config.yaml
num_hidden_layers: 15
d_shared_expert: 0
normalize_top_k: false
balance_loss: 0.000913
num_attention_heads: 2
parallel_block: false
init_std_o: 0.0061
init_std_up: 0.0334
batch_tokens: [32768, 65536, 131072, 262144]
Below are experts of layer 6 (counted from 0) of a mixture-of-experts language model. Rows are named router (the router's row for the expert), down (a neuron's output weights, with its number) and show model dimensions 0-255. Each number is 128 + 24 x the weight over its row's rms, rounded and kept within 0 to 255.
Before each expert's rows: a language model's description of what the expert responds to. This comes from a sample of Wikipedia text that the model never trained on.

# expert 6
It responds to: Noun-final suffixes such as s, es, ers, ions, ings, ies, ation, as in forests, generations, arts, ending common nouns.
router [166 121 161  90 118 132 120 157  91 109 125 130 106 112 125 156 129 124 143 126 120  81 118 141 124 145 134 104 103 149  95 104 124 115  99 143 119 120 114 147 140 119  88 107 134 100 121 118 108 120 157 138 195  91 161 131 106 147 124 145 135 128 112 155 128  99 134 159 101 108 135 130 108  99 132 134 110 154 136 134 113 110 118 115 116 168 146 156 173 177  95 125 144 149 177 143 126  99 150 135 124  86 130 132 135  98  98 132 148  99 159 136 141 138 120  79 144 159 145 125 112 106 131 121 130 123 101 115 126 137 165 145  98  95 137 119 133 126 110 170  57 142 118 139 140 137 106 136 163  94 148 110 189 126 119 114 117 125  99 140 176 175 155  76 142 127 144  99 135 142 112 110  95 113 160 135 152  85  93 107 147 140 115  98 123 119 106 184 159 116 119 151 137 135 183 106 140 155 151 135 102 150  86 146 163  91 101 129 118  92 128 165 133 136 114 164 144 127 143 117 105 116 112  85  84 137 100  99 153  73 126 122 103 111 145 130 123 110 150 108 122 146 135 176 103 160 112 151 170 120 163  85 129 167 153 142]
down0 [158  87 131 135 124 118 128 161 110 124 128 122 123 119 134 106 113 169 138 110 122 108  96 133 117 158 139 120  96 134 168 116 123 121 142 140 127 145 148 150 139 126 149 126 149 143 108 101 139 109 112 168 129 166 125 135 140 155 133 118 146  86  98 133 111 121 146 144 131 144 124 155 118 121 148 147 139 133 133  85 143 116 123 156 122 181 140 141 135 120 143 122 135 143 112 155 133 133 102 152 111 144 139 143 133 118 175 114 116 100 144 138 115 115 209 185 183 104 151 158 129  95 111 160 139 170 157 117 136 142 139 138 145 102 130 119 182 118  84 143 167  99 135 149 127 147 127 145 115 156  98 128 118 117  99 143 154 162 111 125 146 141 147 141 106 142 148 167 133 178 154 137 169 130 104 157  94 112 108  89 111 112 101 160 110 130 119 133 113 170 107 143 154 148  76 113 157 142 130 103 147 150 134  55 139  82 146 123 105 108 148  90 177 131 141 152  81 134  90 140 137 145 155 136  90 168 188 155 153 117  95 108 132 102 149  93  91  81  69 139 123  97 111 175 119 129 115 168 127 130 152 151 138 115 139 131]

# expert 1
It responds to: Line breaks, list dashes, pipes, colons and coordinate symbols in infobox lists and tables, e.g. "- Genre:", "41°14′", "(aged".
router [104 192 130 129 139  89  77 171 150  82 114 122 127 111 108 128 114 119 150 145 131 155 177 107 152 109  98 154 154 104 135 126 179  90 164 142 126 108 128 139 122 135 138  90 122 170 128 183  90 152 144 141 144 148 100 112 183 166 103 112 139 108  91 127 138 159 146 128  98  98 171  83 137 117 134 153 123 125 139 143 140 105 116 125  93 147 126 108 159 102 142 151 158 136 145 125 148 163 107 125 133 122 188  87 102 119 121 110 137 161 127 146 123 170 142 121 108 121 167 119 129 134 145 115 141  99 108 133 173 161 138 114  73  98  88 106 109 125  97 126 151 181 110 121 120 127  83 107 136  72 152 183 113 115  87 117 153 126  94 141 143 120 125 108 151 115 130 106 137 131 105 151 131 118 155 148 102 120 116 128  96 135 125 136 150 145 122 144 164 131 171 142 124 167 151 132 166 131 104 141 124 167 117 116 155 142 114 103 156 114 135 177 142 103 139 145 101  71  91 109 124  94 150 122 116 176 148 153 133  98 105 143 137 137 125 115 154 144 151 149 103 120 122 117 108 107 118 144 135 132 154 135 120 122 159  98]
down0 [ 89 155 119  85 151 115  91 139 137 106  73 124  85 169 129 110 117 127 145 103 133 143 113  64 117 123 121 108 140 153 150  84 141 167  96 164  99  81 161 119 122  80 136 135 119  96 153 143 114 134 129 157 130 137 146 145 131 115 104 121 122 111 135 163 118 136 175 169 134 165 130 141 102 152 120 118 138 151 144 150  93 149 120 136 127 134 142 190 139 128 132 141 135 113  97 121 148 112 135 111 139 126 121 126 147 104  92 147 115 123  89 107  93 125  78 121 119  77  80 109 153 123  85 116 129 122 176 175 116 139 139 174  97 127 134 131 127 103 138 181 114 124 140 146 163 157 174 112 118 158 130 117 134 136 114 116 102 111 121 113 128 109 116 160 161 161 127 143 142 139 142 120 148 116 119 106 120  99 140 110 160 135  97 131 131 101 142 109 165 141 140 103 159 113  98 102 151 106 103  97  92  92  99 139 134 180 157 134 136  85 150 143 129 105 135 122 134 126 110 101 118 171  97 122 131 100 100 135 131  93 119 152 111 134 109 138  84  81 148 129  88 119 153 149 134 115 143 162 215 139 133 127 143 159 125 135]

# expert 8
It responds to: Digits and numerals in sports tables, dates and scores, plus pipes and en dashes between them, e.g. 31, 2016, 1820 –.
router [162 136 170 134 160 142 174 155 120 123 126 101 121 159  91 111  90 138 142 122 170 136 118  87  92 139 171 138  80 115 157 113 113 117 108 104 135 134  85 176 101 133  91 122 145 127  62 142 135  86 136  99 126  89 144 117 132 135 118 125 139 120 112 140 105 115 191 113 138 144 109 120 135  84 116  99 124 144 133 156 130 121 125 133  97 133 104 118 113 146 141 147 127 154 119 127 138 143 123 130 128 104 134 110 102 124  84  74 124 142 118 139 129 141 105  98 116 120 127 168 109  75 122 104 149 146 154 130 119 137 158 114 152 134 111 136 128 130 158 131  99 139 108 136 127 167 133 123 129  80 128 137 107 113 108 114 129 108 161 191 114  97 125 118 156 137 146 119 144 141 153 143  92 122 147 151 144  90 144 133 129  90 154 101 175 103 150 146 135 139 131 149  79 143 160 135 154 130 111 117  67 117 131 134 171  99  99 107 188 115 124 136  88 128 118 176 104 148 120 133 102 135 123 128 121 106 124  57 176 127 122  98  97 106 131 162 132 149 136  93 131 163 151 167 109 130 157 145 163 123 130 123 130 187 147  88]
down0 [119  97 104 140 138 179 116 112 132 116 119 115 159 166  94  99 133 125 137 150 149 168 142 146 124 123 154 132 139 160 151 145 140 123 138 118 104 129  93 121 138  83 115 150 134 114 121 157 136 134 134 139 111  70 152 109  94 138 117 109 143  91 128  88 104 181 140 135 116 119 142 118 112 107 108 108 117 105 100 157 145 143 147 114 134 144 105 153 132 121 172 171 142  63 129 137 102 143 101 121 130 158 137 115 144 142 121 135 123 108 135 158 118 116 132 115 130 157  97 153 129 118 138 179  90 134 144 129 140 171 120 141 122 137 139 115 114  93  93 110  97 116 174 117 148 114 142 128 118 132  97 129 144 123  61 115  70 169 141 143 120 145 125 128 105 125  82 120 152 117  83 159 129 142 132 131  97  76  87 106  99 149  93 139 114 103 121 162 168 157 108  94 100  89  94 104 135  88 155 113 129 127 105 146 110 116 168 117 122  84 117 145  83  94 153 129 175 171 118 156 110 119 111 184  83 129 138 119 100 160 141  98 112 130 113 145 128 111 124  81 108 118 124 105 127 131 187 122  85 147 159 154 115 122 138 153]